config = dict(
    shared_expert_gate=True,
    init_std_router=0.0145,
    attn_scale=0.197,
    beta1=0.95,
    weight_decay=0.042,
    schedule='wsd',
    decay_shape='sqrt',
    doc_mask=True,
    train_tokens=312100000,
    steps=4763,
)
Below are experts of layer 4 (counted from 0) of a mixture-of-experts language model. Rows are named router (the router's row for the expert), down (a neuron's output weights, with its number) and show model dimensions 0-191. Each number is 128 + 32 x the weight over its row's rms, rounded and kept within 0 to 255. Numbers have three digits each.
Before each expert's rows: "raises" lists some tokens whose logits its average output raises strongly, later layers aside. This comes from a sample of Wikipedia text that the model never trained on.

# expert 108
raises: "=", "-", "Scientific", "Sing", " |", "B"
router:106138156169117167133187081177141181056141145097110102094138100175156113142162141133120106086142168201144146129120128111127046136121175132139173157124112171091155150164159124133116140119107123137091190140112163065083118103118140086129139119182150057106175159180182086085195140124093108072144182138071160093048123182096157117107148108134144115075141130175126133114130098153105139147115200130145100162126125142191119180150074110192143156107069080131177108107105115083142138136140142130132097108115129161141119112114145116112088158137105105206125098102098118088165106104094119169
down0:097119095069155144037148095157139136102078156103118128079164132075189102102118166116079159143094144110041108126128097133145149129095187154135146156175147084134118111126128099048145110212100106129185120139104145123106118157163134143176094137161067199160111144100143068118171138160120156134131127171126162123121137098164109146191126135117105115114058091138108115079101111174166179104117119138145143121152131140143066146133168136108160143157092121086054174064174144088134108131183080143150184137120096118091203161140138166121128132149130130152150160092172097120125090163124118104
down1:081128143090138147105163128160088136147075162106172102159150122115162123155131143110135158116171184147140144134099181154180171078112086167134109106091116137096188161152129099044186147099106191092097112149073200154117117124119075157172120129139105112115132111134096148129114159147192086135137121201090142070113116109107156103124119108103165145179114104079109123106116124131125137138133090125171128123125145052146126086120185113095051124112094094138101099128111128109140138089153085099154116212070188143138161133104185140187124073072135133119182103208136168167138106139115089143
down2:112147086138145107162140143147172135142170094147150133110113118110149152135122135087122131128112075088115079139092125088108162105155113138110088083154108055162131117145143110117134121134150162123102137123113174134093138085138123146114087170151141104128154108105120143164174138090128139156146097106136207076129116119151093172124185161181149124108236124133130132146170161119088122039092132123121113163088082111159149104101147133110107097141192123136085179103057092185148172126116115150138116123136163079136117076122242096146074141160191087156197117148153126119068108179149043089
down3:101086109124088138172178083090146136140131078137144110136122137192162133152143129067082169179048115162205118099145146122106106168174178068126102109127147127183115190195168112166103144085149109132117103210120090169127183135109070138078090158118137145144119129107085125107146141121178138115131158101134124082112048114148168108149156090116149143152175137145177139111140127136128102103077121133090117109146143117088161157173119119141093148097121169069167084153069122164106143122156101153083103125089110147117111100103137126127102136114137110066188112142137094157157107074195147213

# expert 54
raises: "yn", "os", "j", "ru", "rag", "og"
router:163167149147120127115160155136098153143171137112127132143142076110163122126049148124146133084175150159142116061131067087195121160126140154172141136119127174109140133116162149134139146156039117183127169105112140138120066159126124079137173114142161127128167124140128128081148112076069130117112145151088131127070104164092091126096150149045121109125133110129159084193134117118084146188127146181129093082214160107110131160112095143124205140144141116114179123131102134075151019139123132174076126104120153153148150138142124112117085162120125115174070111125079167118153227141115156117
down0:131114119101094101118136138143112108082125132149153122135126140087102103108136135112110108143095140119096130129164145114170152174064143124183105159126097145168137098131127161153192115110081128161171123135116150155129139160120113161157080183145147135106079131069111202091163097131129150116207147118104150174107165113170187078156144190226112201107094102126088111069174112140136119122078126095149100122070143157100180143159121103109088098135104153092084167095113140102145164051093120138231062135125131103126105143058102158130134082136168103182100155138131136163131067109160102105
down1:200121142100136182098130082151105063122099105124122084106150082136066193124119186134101135142076122080147130088103153172166142130181132106098150109160133163137106069098135192101137144161170106117168130139171146100105156134135120149176084120188145130126112142144107129100152109142098159197106138121122166090082106084129120136086083136139120108088131121138102087183180138147171115162170146146065109170104151155188072098123136163179192167151087177194119106105121172135123117127117150137128076141135179078178110087071137163184132153147068130110137148181116143128105133156056157105
down2:145084130137123095089165186122121050088149149149139104124132147119086134128175138014137142149116133113135159097140133082150133072150144098142179072152092109121109079164122162153109136131145212229135149146169115145158116152123150075120114123119116041107193077145100091112093131146059174156117147066129111151094114145093145095178124110178115119159146125103109114141131135124106175075123087142112171120146140131148180154112135144160150151129110109189115188146173156120176114109096111168072118116096131089144113094076137125129124188136164147109046127116123132170150149112083159089
down3:103131149062144112131192092113137149103103061175133165112086150185144150120093147167099160104067129118163147101141121133123080153136151111175081137187183081150112101103145164127112118145095132134183059041113132125120090097162109123184146111145125103154046164172144162122147175137124151158149107126152139074107158133095101075138125157180097160112067099132172119139116115161124163107128174145125173104187128117085109153119074094130126161116063195081124132115161122160100156085150123074154166132150141163127095136154149096138093061134130106144162090124152157086073129204122171131

# expert 38
raises: "ou", "ow", "bury", "y"
router:158182134124137095126129078164125161082139155119094078110153123134117111197154110186118098123196105198125162086129135131172132090120157204120191168168089176088137128148155120145152150123103094137062159109126145091145160090136181153136134127178150124075155156134181120101099140144135109145126131106150170094095132190105106112122173167099102088065123135125086140165076165105150147155077135119133159169171130177174144196137082159179160106166097071113122106160149124117093064142106114145131113129158111179184165095129094167133129186111120115188091122133052152117119190128119135162
down0:118144137135149074077175104146112097124113149128114089120111112137166163147168128139072101156097098173159130094162082136133155138191156071133093137101150196071102167088105122099138078110162140151080111134188095064121142159106162095120173138105132145142119114129131127106142039129098118112114137154109160109090129136138131135186120125139118210136091154154116068064140108110147128208190106104113118124132155096128112170143057141178090160151186113126170125129152096189190168126160154145142119153074129145140139162136065136105156116125118115056073091099165163072161130095101106192
down1:140194140155119156166116138128115169168212101124112116167077108141154158086091125148187100117161178088124155147103159116074101155155169075120160146112113127133212119110119068068099099151148156127121163139125156142169146070147140166090100117100117111130107116148107067100169157136140081131095110154130114092092107115119148111144130180094170119116087121205102135116144107090117100137103113083185089037168136140119223114159143092179114098125129138111143102128101137160115128132101142084159157108197137106127146165113095109155112141183122064094177147153085172158189119086097117076
down2:120128148086155152154146127125140100128097160196074111132083105142111155112127129068138070137110059151120097119136144136095148135093088097117110099099135116084129132120126097118115035151155144083136092110142122106155105138136125159198137138066121061166134147147132115144150120141100113169106191133197170159119144126184108129100053099101171195111149156133121146105144110137125105111160122102070116104182217141104129043188185167117119109152120147205132096108112113127157126093152120070103106119150153089173125129131104179142089112100140200109112169167179094118115112168199167132
down3:095092084088138119108176109082102068118104112195196124128126127117208200119120144136132115143129112178101145171096130115184154149146110124177132109108143154130161113181168099122072106174104107112155126136079148165125103140118116134103135063100162115116108124154122148162138128119103116182107092126084177097156126113139126073142120109158125197101106115144193143139143111112146081061112161075118105168106106162146146147129169126090093094075174091191095173140197071180158172124082090130132112071099129089186115148128193122141120143132138101133084133144167095128047063145099136136

# expert 0
raises: ")\n\n", " In", " He", " The", "==", " His"
router:132111218157132126119118128195152158088111139095098098124192115166178075151125095162134126062175177113159126122099103105167113051114165129128122135154112204091125101108134146146121109104104114083064166087072146112107070125139172087157137123133148080112184151161130171073157111099150071128154147140131221052071108147121114136098192136103120147122147176081100116179117171154161141123151135163166119091163149138171081138121096153087165085148125079086097104123142118143123099104099110108149085118107149140186173137159114121125104129165109075159146117125084149146136143098074131097
down0:122164191127113111146080095139154132110188172148131125173126092155139145086132146107075178122212099089064111126089152133142083172071121093110152082138114144120126131104155121174177115098144088163108174101155142155111129130151165138117149172150127097184122116120148089060151178100114080145148149146106093091133104102094056179149167154163054116142097171068100116109114193131094216116195119122156105134109124139151099138057079122115121113140150160104106137133150144088149084131186129096087152153140161116103109141123118150092145138078156158054201170142116119088153119142135119093
down1:204167122104106137121126101092197150149074156153043148096141159076147113088128133118207136172128113206141083101126166144113136107156077131101093094153132154093111164130109110168074117113148165088126082126179113127102139194111161153177102152068088122137043096135101085050122151095164090075128103113181104132158080154173146129119182136185133153072073127168146115152183138109119121128175111178104099172168110155087119101084092142130128118133133107148078112186127144130111135139127165117136154132116155057138113140097150144147127166146144156134118101112090154114149158135124180149
down2:093113120128150103057145070171124089132093113141146088155149120142184118094154103123207170100118108144109093121054143148196184077145120161168061052082159171098152136120168164122139162115162110118132136144132133153128150072157114117111116131126103122127206126165078125164135195115151093108098138191126108089114116093127142065161124087132191169167130139131113118122110197146122107105191086186121144090099084155147113120165137126140124087089159135163112128109135130150163146062139139107165152126078116115195118100145166151095120116147121080114192108157082077172151136119103161081
down3:115110068122163053104121114113116140063084145119132112183144134078148117136106132088135196097134149107120127101074104136151084126165094100124191028101116106122097129196101136112179180164177146138139117137078139122186071179122143126099141190133095106114130073115133118109157091111146099162133125181107148144112147104178067144164129112155133100141124135064131126128149173209220174162174106124116149138129143122130098161114178136102188130124143120156133175112100142175071148091143164116145128130030136115130136113119137139174103134114106161112159137119076089145122134160057116133

# expert 45
raises: "===", "==", "====", "|", "As", "O"
router:109168159130136100165160181152134154094144129111139114142189093130145103117137097095133145121139160173147131156137131095162103173086116161151147129114095149107143098137158113148146131113107159148045155114115137112129090132152144108141175106166123097088147149198128138106153109116052091106147198089075158101031154151060107137140179103115124082146163135106106089171102125126101148140148204072164049129161156115190128209119048142151165114131127119112137118092092147094102061147163142109123120119127140173158117174170101096101098170154082097169126051141082183120130117154134084117
down0:096086126097077166117109152106155150101115184136097141070110156182169085168165113092155123130137120114118137140151125103119123088104113062088046131144143084123139159162045104150128139166106162111178154168123165105139137184160063123141164116154047147216166119122128117159105148109074165191071153087123120122106049091125145116167154120118183114163088166176129179133156111140127135154143120103123091149151050110131113084090128114061115186124124135149129147152119126150143107076119133110183159129110123096123198106135187111133095083136107143143115062144137158125180128156152119121
down1:105067081131124086134133175078076114180108132134138122131130123150115160133119133123187142107119110159118153144117163086161140123151125093164098130186204156122039116151132111108172143122112102109155119122136121173152165107116139158120174170076085192114169107100039129123111082123117130133110144129082112159085136132098153121113205066119183132133097108167193097178081116103138080186197086155149146098150121169085102136134166096135145133118156187175183100114138122100101078058172146069167109103075115138125062120136113096164154110135113178113121142166117116158148148109166161135
down2:141122106112075129187070139105079002104170124084227152117198090142199080115122109126145159174126145158043118074131142156117125155115103061120136141059184110182145089168120133117115149111081099191141134158167156132139140121083124136100128140112100118167118155111160126113087143118094138111096132157132140079120151114134141153183114144127112100142090110197110120100148110116094068126117156119161130125107045132130150128216111069166150136077118091118119177119076114144127113152098082120138122106129123156160127136153124098152145112171139117147122173148119147128144068159131100111
down3:115129136184118081173150228157160119145149132131137115113164119089104156092163146176084120061096143100138104185135140093146158171116057121104021144211096107126156134123115120110132133105104132110135100152116163131140142219150155079088098108189156147135113108117122165144102176135085114162121105114122143140097151111132149140133138137155136159126149134137124156173169081103146083154136060134120148098092125148060183143108135112118148144157069097140138127168133115103102080102059139068108147096120144183143116098094098100149125095117143065104139126193132114204136100167196084123

# expert 82
raises: "an", "ur", "ok", "rit", "he", "oke"
router:104115170118151128145057133175130110071174128104108129099131136091167088183094117172160133137128139171189164106121114079119116151124165135159135189151109103047132077064146104124111128122138135166099134125086117125155138129097179130159119127130135128139159143096161066097148103151127144156117167132118139093135104197145118122104171123081123140123148192118086118167076138119166106166130142160133106107177210146172154189098081136124165103111090122137100091104127167051151092179145139117148081162193134159130111152089121109073098120124137158173079078097081187126216134052139146109
down0:116105093093115074114105145112089176111144101138169152113115136119113058121103180154112117126148144120118141126134134119180145091148095117087096095117111079149135095147150141085083122133137155125136157144134121137115148119113124109062150144082131181221114231090107136115133128125185131117170068136164165087169132068161123194147149147139133099146168159153112145125122146162082164075191080103109150066104088110106161164093164113142061122120148165128159070147123116145135147169133190137060085098166115163167097139122118092147165133139181097159072164113126193174132172058132104089
down1:165105114144144145111134142172138108135156125103134123137083173188171141133119159153119222168122046091119133124086101120145100121184139160150112172140135108153103108123131102127140103114165102108127129174141136138196154128179130149103181102115127105167064087109079174193100096097072117106058181136115141080175094112154069150173154209116104061149102094133128164093178146153110170127162103126126136190111094184159138126130150088073094066140135141128094122145136142112175115111113167166196098104105128135109115064088135186171105121165142101099115110098135150151108136079080108146
down2:121132090121099091121137157159158136130135113147125099141047058130160143124092121084067126132149137155177142119190162132165168133086149152093104126150115105121150097115116098116101125175117134131059123118119169161117166110107101172116118107141142179055148187118149148111125141136123154134082088103194089146110178100150157109120127138149142112101100215129130177119186130117159113161134143153097139136165147135113187153139135156153217101075084102097119116111088071086143164090082135101122087138062171157074100103105139130126095204190120054174140106086220126102152144143133126153
down3:110086071100113083118120062118040148165151129171147157107086106117061153142145151132138111146120050117051103128159115050089093165153176120134113163169131117121154120099121125128159089144193096116117109087177111129095127100171113176128082128177142138122132111138154150189109130109162139160133160123148182127192077116144137154153085075174085151189134117113132119079178125140098082158148152077184129177125145086153196141120111161135082152123098137092096128181138140193161148106083169087101206141091149097129136089124127153100129107123156148106176099142123164126132128177118117144

# expert 117
raises: "%)", " |\n", ")", " to"
router:126161162129141108156103142129136133072118161085116060089167115086130132138131120119100108040174179201139149084085079114155116128100134175215135134131105120075131101117124143142103126111120139139095183097129155085044128130088172115144127131142114059105120144122154083103177119155015122144132249129120128093110169184094127114107152128103105116110128142136093105123110156108085161127100185110081141169171146140119104141113089168168120123129125122105110144127129130067152113169096156146129124108148178111125167168151127084119051158131086121150112105104110174105133126069066100126
down0:122117072120093152186181101126090060145160144136129171135127132080114178144137098126097080083127159126078179159175097127098219110145122132157101126167153151067145081221121131039171151082146117103114144117090157136087179131162130108160160140139144153200122140058148132052227127090106138138129143113098127067123150200163114113095147157059097125140120097136086149095191151083131067183130100149107175101148141120182106151126111103065131163128124151175148132140090158151091134127171114104149137119119109123115126136119128136137118160131117126116105105146118130136139162138108140145
down1:164155060171119149114067123131135140113083125111173093078099098124154107153140157128106104107129149158144165061151121113156099130122174099134138152150164139123152166060118090189126170141129113139157132125147110079168152127102140142143106177135164118150141196124084084212164124053163128061149153130113110153097139082121122158109101089062099167168095075088153110143129148119088115127132134109147102071127108131079159133147143148119140144060155177101145149139151041067152161126111183128198115121126128091193130089099080131136147176089094126135172137128128139060116209152141145092
down2:058138173166089132087104158166117140116107094146150147131136152101110122186135104111154146126107123108088121132135128126127089125091124119124162158136072160044095177177116186123108103128119126174132174162074129141111128092112189122086178089096118162137114039167199110157162107118089157145153105124107163149132170166135114108111164103047070138120153202160128146134116165140145201097108161094161140096098142102143161105100105102153144057158122120073069106149100159130161170164073131139149109089159179170105174065135130149127168159089114106130171146079122076116118157169157130119
down3:101067103158113153149098133158145173154127103137111137150097098152164120116165142129166100155121089132158142139162080097164110181081097078105150057137135057115086068123125103127147165144110160190082099125114117220117136125123107195117138167135160167149093053143157106155133130163153164166188153181149185165158150108126100139128057126056159103131127110117101063126117191090091141082110116102137129142073087146087159122133130108120129118165169108165141105124125160135186104180061139131129137113155081082107160112125106123135158103064078110126151094093120137172076114153186121138

# expert 56
raises: "ro", "od", "ount", "och", "aps", "rag"
router:107124146173088181088087184146118159114191134052101081144139140140086095139115140166091049100161123131120102105109123125118118146105124157200146160137140148081137136110109130183133113117123059136101182082106126075112162084106165120156140195116126134113164142211196126099114165066109175136105202108088119117117093145134094141131151133100121139155164149070114100149138146106107166164134174154136110087194187161161118162118118118123173158163093102107111077097127117075128082150143137189112066171181122149159135113120106176123102130128090171140099104117149162085153153057128106125
down0:186182129081131104120144125082121137108149096143118121118173125151111152136125110111113096132145127115153107090093125151069071156149096109138117177141173087109106116161063141141111072078108107130103151118102064154183136081186124123162144087112123130113151077153167123140075162122154142140115156100141121137089169121077044129172140116183132190194179196143155145116106097143071091233114111051164142169121189140177148075076131139140082176158101129098179115147129119130146148181147140161089146090077130133113127114159122116179101111108135140095105117109122148098149162086110074147
down1:116169113179136072076135164148119152174127175148129095143146127114121098106075153141123095112095133106117144148162149097150103133114147124190105077181132160107154156156147071122108116114200139056172057089082138154129121112125201156099074138132128116124111053130180131109120137047089102151146124138155099080172108104144192133103087090141168130163135121127114129104144154173095187106169178065145113069133125107204132160093197100116138113113117154120159120122146044132141139119123144154151081117120131159159136079040177145133116108082162082114104120106087147112146158136125159164
down2:109100136124117153106142140112101137133126140173088127099145132114102143123125149146135127138152134106128136116139121154099117110144148130146132138136131122104122094131165077188163152106146173142103145082144114118121145114136103141041107191130163177113093139167096127154132164036115187130162065142116168056082157091181118162125111137120057165123127184127191146144114082100168146123104163228168079087093112119145066142100191138090067148036198152145099114113154170123093113111122103081150099074148146103111135156175142181114113182144112171095113121165113171110158131103164207143
down3:126099163091096112142116135103184117111088105123147129149156141105171194109077158126116151123110171111100104058088125105110192128142110069137131141129155136067162133126090136151131160158171102128106183081103138159124173138164074166070150144127065153152108101150109098198138107141113131125118165159092135134120105087153131120178111153105090101133168126163115124146096099156117181111122072122165182124147115151185111159106094081060130147020164182125155156126123161148128157062159133187140143106102146083160111064107144077120095092132182097139163120095165156154142074161197100145

# expert 49
raises: " by", " as", " in", " with"
router:158121154146120103129126144179174168126142158105172078095173142134078075145162087137142077074178152197132146136165125101093090136094144188151196119135105149079113046119199172182120151138085127138060119119133139136143142152093098126153105110128146147088167127192142125105154138111092125073131192070139104057138116157108111117111165131035128065108155157103140149147067129097095143155058203101113131133115129126118129130144127169165150141156109121140094127089101128126110074185120099117152135128157099170118136199115090131140090142108105138144066121160081156107113176116134144155
down0:153121157179127142133162099205111134131099092201148168100133122148135071153107099119129119104118096084120151084134115166127171180093102064147136140143124092158069119102142174040102107148092153109151075178182163177091167097159102106140162100166088105115099118066156171129195093103121114144134133142167147083127166164136059023133128154092143160143118156139070155065121099136125123106135103138152154144128152148074125118121221159133146150108122110124174074089158139135143120108103132122101144160113145058134150095130125127100117165144159136121125104143155128140138137159125231106
down1:121093076127117067132182155186172098117064115057122135127139125136164129116163080130118117160148156130112075143111103136149093129160139155128172121176074083122120140188055117105133168153164110100130105118140171164152100125100103137127100085177136130157134110119144127145113120111161173161066199122077153051150107136171151119126113075118161160130069054120138134143095146177174186103175146141103118146050071186136115113116137107073122138114121065124139139141099158151124160125097056155167172117129118155126151116131106133181139102131176132124138130138183076183086057115157166113
down2:146135053124118143095143148133116128081178106102114125128106146167114130087103116147130096102082079168174112108134084177097168153148123129115092109137096125134160131188136116102166132143112166134141098070180096148147133176104106144067120038183155126113098121111174142136140117133173158082074135120137094139113139151156087124133123151065083168101146151131129109102156123121222119158151127192124150089146064165095100158030184151060103134125119103151168224100124125130169102106131163155093149144193148111165112189078106156120107176140128100109096118152113098156083142142093165122
down3:096157099133068217135113068177128050164075106123154099103128161128160169066098120181159137138158138122143181106110152102099134118126146151133107081179124105080129154122146164120064167094090095108120111128051142147128129108084140102190132145113168161119098096163124164140119122162157154140096092140149155188171119163143145156118162084139137085116150183175129152079087128148192134140060079147139095114125128150085149153154125187159148100108087079079144114120129068121170137136077187126052156105126148094121093160147160129126111097095133122102130071168125108154099128189162107151

# expert 101
raises: "ik", "am", "el"
router:140110142110132175133155158114122149068120122106096073105151101146119118145116111126128141101129182184126108068128083121164067119088168144125151160076164159103107125128140152169129128143099134127140159118183124122150107143120190048111113127118109061089141149142123139077154109141110131098151145166119141140092158148037094127098163103094140122156123156057129097172119165133151106140166161098171128125177153131116140164157124119147114116142136043108141174125176064124078129096118179160076117103235112161108161120179057160121120161128131119163146131124104203035135149072092073135
down0:125019118124116126119135136128151122133080111094155143150133159122138101136093171144131125132115080120108161138095096112146146147144103112132086142093156124085101106085103087147051138073114116124158113157114126121137097060147136106171075129134070132076185132116091179123146080122085160202147106096165107120101127107165124120130117116134087115098072149211139151094160183184081117175178137138116134099072093126094185134153121155117109098170197120184132155153123107126136127134117185139177164153144150140107085155079110181134151099158112215133153194205180148104157125114159092129
down1:108136131169097144176170113162079077125121155177134116104155168138120127139114089090091187153066152137159136141094210135129146080119108116145141133087127115167097104122129096078087048118175131139139149120127107116153129119117170167130112172139155137160120092062090186168109136134114141103088141107138177156141081128074094169137082136112146124196115084151125099136126101124121115096138094140063118174126157185099156127129070116127102122088101101083099122105151184155073164095175100113141101159182153102134056188187087188173113149126139125158112118161115089201119105161115206106
down2:161157083101144126182181145125152149127130178102186130105143111149122160098112145103099180143095156148134113098139141095203148162151149138067091062138112116077089118103112131170171096126134106101157136106066132078127122112180111146094131076148113161089163146082194142106177085158163125110148109096192107043145131148141129169066120150153080100141087166082133167140196152185100090097186167149078120083106118127141141161170118090171100093119124125100159127095069151129091117123088134077071104146158099141165136100196171147087177114102140117147105128132145108144090147169120150143
down3:159100091068128103079090149109176081201139184131160116194108149139136143086075131116139113082137090135136137138115124173118156133176106184144106107153119096140128077075179084164108119132140151094157098116091135118137137123107126162127162122080135117124088174145082124113148121078126175169161134155115155138169201169128211067134139101106119119179100080119083089071144068125094104161097119097153099130173098128120073111139041113166097146118152116137079149103163121149173122076142209145099095149090132139168113101169103141162059154133157143108185134127130158079157145136153155154

# expert 34
raises: "tt", "op", "g"
router:130126127142154130200078108169117169086107141103124120138107100149160135166081053142149156089175113117167175111087113141131129119078097185125178113049130156096115083118160090193112142176107150180100163164141131090122150124151177149083125135094123136142101162128121057092091142149074143116136133140113173136094119169135119123104179123129132146145119165118102082127074135112168118146111204172156166126139153143119170163138125185138154105204069088100131094097162200085139157189077117153112154146142144130082081116122112120103041158142082105146121101104100172120161154064116157111
down0:152148152095103149144158079155160124073185117099123137154119138142132148120113159123162120183122062109168179095191078167175100069117119099136040103092150102140097148098127093068064090035157126092134121132126039123158130120153140125106103128077135144130131106136160168138156150084108152139158110132176110145090152126144160158104120168103122168127147152085131117099095112174111141165131108140131148092182126095098139115102137124075111165074187162137132085100147111125100131123145114168071099117127114140119183130073138095085068189111139075154144119093133082053109214102134138155
down1:141143060110126139124105157084138108149104171109154144083127099147130094081124119123140121168103164141128120165124096154076135072133151176129107134089160082097107099133099118142152129129081113150120099132109161108104119133149093140111118083163077108165128157129111167129115127145108255146053162150147141176186132102155159094135194137184099115088134109183115128098153122191101111168148151134119141122136139159099166149137147055118112179130139117141104162132126085127169100097131062042096125094151216156091124131133149142113114169114136097085233122099117109147055097145167130155
down2:183114094081072146151100088089156105161162143102097180132119112048163149114156178126108084211132098147201126165142111146101124175145112167145123114137169140095180152107072123095067145069101137074130127089066192105107177113116157183141085106122109133131146105117121148106160130191111164093144139121134153111165108179140084139091111125139115152096110125160114169109130141074135074113135154066105127118103058153149121163091169152119185079120178142083051137145105161097125133170160126179103115122146149151088104135132137153156093136139190128099161095160143098116193148089106144120
down3:102146101126128173103138118161155146122101155133134175096142084118200157041069135176111164160086140133162198166135127160152147074146093139135105102127096117093135097151182108147103189125145172104173116132116090105103105173116150102179202121120205063154110084165135081135138094128060112098070132158133122091164093132106141094186116129143169112134113155176161107151196117155114101146123162151097130112134155176133118149079154109148104135129092067109174125121125162103101128127119136170111075111150134127135095095110200189173159094162108098095134079106125113114124052176102169155

# expert 106
raises: "erv", "ove", "end", "edd", "em", "ear"
router:194162145117160089140119143150137195103131168110116075078121135141125060195161102166131054073201120143194138105117146121192108091085144182082176184197070196117141080119137156140148157144079161113088153083115144103146136139122147139111174121193156076097165175177137134120115126115159124157135114125127124094059098180108067113118167107105101108119139155110077100137114117101146125192122163140144112146139127128166174156108089149148094086190085093120137116107129115106138143157131102130145084137154111154128144120136120106153139161125068121181088128127082162114184167083112153129
down0:130164120101100113189169081097201175137208132169160086155117138113110085134081148178173138131147149140132160110120067108130136136149134156106172098103063105141095088095060132145124148171105148136117175132100103103130121082126138159158094127182200109183142140115163081164131132119150167097155076168156073199104119071100121175130065151127101108102123148090178150150121161135158097088095090093073095114184180176130144150148076099107110105100102151134093087124121132127105106155135129158124128153131137115067095172141110144122141164156075122073149088135114079178155169094131178163
down1:096087113042105139149125145090140066150087099132208119123108134097102145109140180111131161180125097145108132155091043090169121143076106146121142117117152148125071162119080148122105153176121141085171094136116161131157101130132107132060150059156128085100066096148115154170125076123168169065103131145073124110187162120146156140145074111166098095133080095119188114082174168163145126098163187124149149069187189114159153134099149105143164114162107144204117114134155078130104106141120114099149147165082130112103165127149150146107148091098139145111119105132131165154201169140128091104
down2:130077168068111096098119154140159125122147102133182069123137165117143147129182110029148191106107066135146183169153147071178113145114146164117098007111185126196105182155122152096088165121120151093151078166134150115107152149095097109157155114133117157074145115128120102214163180144099109179113134150146151174165104114137165158119103074141097116173112129115105106111226162079144121132103111099094137140102154138062135125093124150133080180130121129150089100078135090120157117120173122099138123114091093075163089145144110114138140124124130088157146133127099160123120131130151148101
down3:183106059093184170126125120167098114139125137127159103149141130160118152079117140060181128100112088138152127158166118161102120101134122158104152104169158076099119087150159162129104139092099102196066149180137116137120099134073115134115175085133157073147199176139122116196117153105146137140170077119098103245124097148130116069154085125149161156190158087180144133132118107166126175149125094098142100105137142057083143132086120152142127168124116139122146133119112098178098093097177116151132127180129118153074140170159071129067114114098166127144125163077078132176069148122147117154

# expert 60
raises: "our", "ours", "ut", "m"
router:131175110146144155159107167126115169118124157076128133110171107174100061169126095113118084125198178127143175141138108108140137100138116182122178160149104155117164111122183150158087106156127087137137131090159185115146114129088151120108165156137190154115197139138115099095205101140141085113113161106129156080095128169111110133049134200109052131116135116123066070129109114136063133171084167112077121182119148169140156133095088107110122127107077083120129086107120174099092100166117095131116054133138130188125148135179112101124082142152143109129107135124092179122209180154086106166
down0:161094127110133147166109141135073097101153131148117133125175131115082140145138121172120179113144128116118194144171125139156125108112133102084197113081195125129116100134138099103118133150160112092105114158123091116161129169090099143128154110072110095194189127099126143087171104210057088140153142125115133060087127106143138130105193112153086188132099097174109078141072117150135173117150081097186131080088139132123137120182126151085145133112147152145118117112129146170099121087107139167157067147137131170112074065125202179144088124170143088119123132104083147189149026096169116157
down1:169133055142102078122084096117110126102133133141109107164130125180151115105093165172146100113172100142092115137118078089200164111141133103155129128120132179161112168110129068123055103197113129127172199152132105158116143134099138110168142138156098180212133097075090110110114126166146127162156116126108106185144128157104103104155180135092129095137154180124125117164150103098141123115184136090174133119140080153087184163153049142135181136135165162137097118142100105049162108170081142081131162164194075165099125130091115072079100112114149118140121063130144166114135143069167103137
down2:141096049112113109151103143155106141122133139210188146099139080144160079068070091160162103171106089134074132117131124081114137145117159093134151158146118164145122136104119137225131156107105134153106129090075204118148147128126157201065137117219134104065156131097100128111132078126142084150146127072117106118122143155124130155164119129096129112167138143141137112086108106118183032145163174136149150125120135152132127164100172088139111218130124119113112128168127063167098115149097092138104083123163068158146118146067110136093171143121200137156154148136121156132082135131096137149
down3:165092187096085168101105110080158109121078150117139146131120098184186093099130140226081106042100145109111110143124153150155061114172148127132143133116161137167153092154183102158169141095153123112106114138101105079133124098160148127136067118120139133125135144108028141095129105161143154122128144140149097145165133134220093106135103087170171068124089139111145184157127100151116132109128169114112149148154100067113155153089126165082120109106144141108053135083150116169127188124094199119108112162180157114078137117130125128164110123125144124153171122186090131068158181113065146141

# expert 28
raises: "ed", "ab", "eb", "ities", "and"
router:142185157138094148155140110113156135061164150112114176152133102102129120146080085130146143133190187137185161076098052129157132071095117143208186197100139156141200119144159136161120128084124084127092161141122176126128096125093136110132119064133163141129127113159111107129130122176131148146191128132153143132005105205073103139091123190127082136151122155082122121158131117091173108150090167053132122114154125134142091122114129105117139069156118123105098062147136185133121100185128144134132117111161135133068128146129112118138114163154101163177134130106094121088140174141061139139
down0:115121054096160073107172129195164130117120093148211100044113133125117121125057101125159125131126146149130103167136125100153082160122125174095151144153104081154113170135113132115161166115123109170158145184142115107126086124131079097099137130152196163196170150147189145088077114099082124170143148163155145114111192147116104062135113118123126150105131158150135155162120134137106107144150128081124145129117127143078097110146124088125124156173146130111188079188103126132176155111079160136154163108125094179084154066174132125138094058093113173129138078117106156163120139163037103058
down1:132098157110164135208183190093125162134166118139119133106118124152079175125096094119145124135165145116073098109144098133133123193076144139147178103148139165138190087156163113131177054111101119141135144128148120073151125084138141116131133153123121089071157124153105157135122123061138142144132103173077170117108157121101123180106157125146100176180120182088139132144138046080102154093097123090126120111149095113178067139100088144173079090176086126094165070116112090150118106104067159170110084124166053103137109131166178148152058118147105153155150164082137135151131133179114192151
down2:139160154125124138095043195139187125111122120088076092106102117124174169130067086165149093093168108200116100139127134167107138074179162083140134076175152107127185164101159104188146154151079108094104087128097097133135152134103161130123174150122073087068122093189164148106191164138120123155114147090123101166152155120139094169117085112158126091118146139163130119094189126099123150108107132109132160071168139146116142134121114122111104130132115233141088120166143092131039116063160119162140166123165152136122122120150180130101163090117134106072103110184133153103098114170155104094
down3:145182173085126131149109163106069112095133176131103120122105101117128158128171054144055110049111143137151125121057135144144195092175055106147106128177100166137143143110120140128130102120122179160119069124176125088142129146137163137145104150113151162116108119189104144099167132125110102133068141099162161103139143170124127129095149157163120193145119113214103190125083095068186152049185108145118126085153101133106130139169153065141125194152095108109125159129148111158094115118141108073136142147124131153123147157064165145126105114087077073100121140123143204128139130091151156182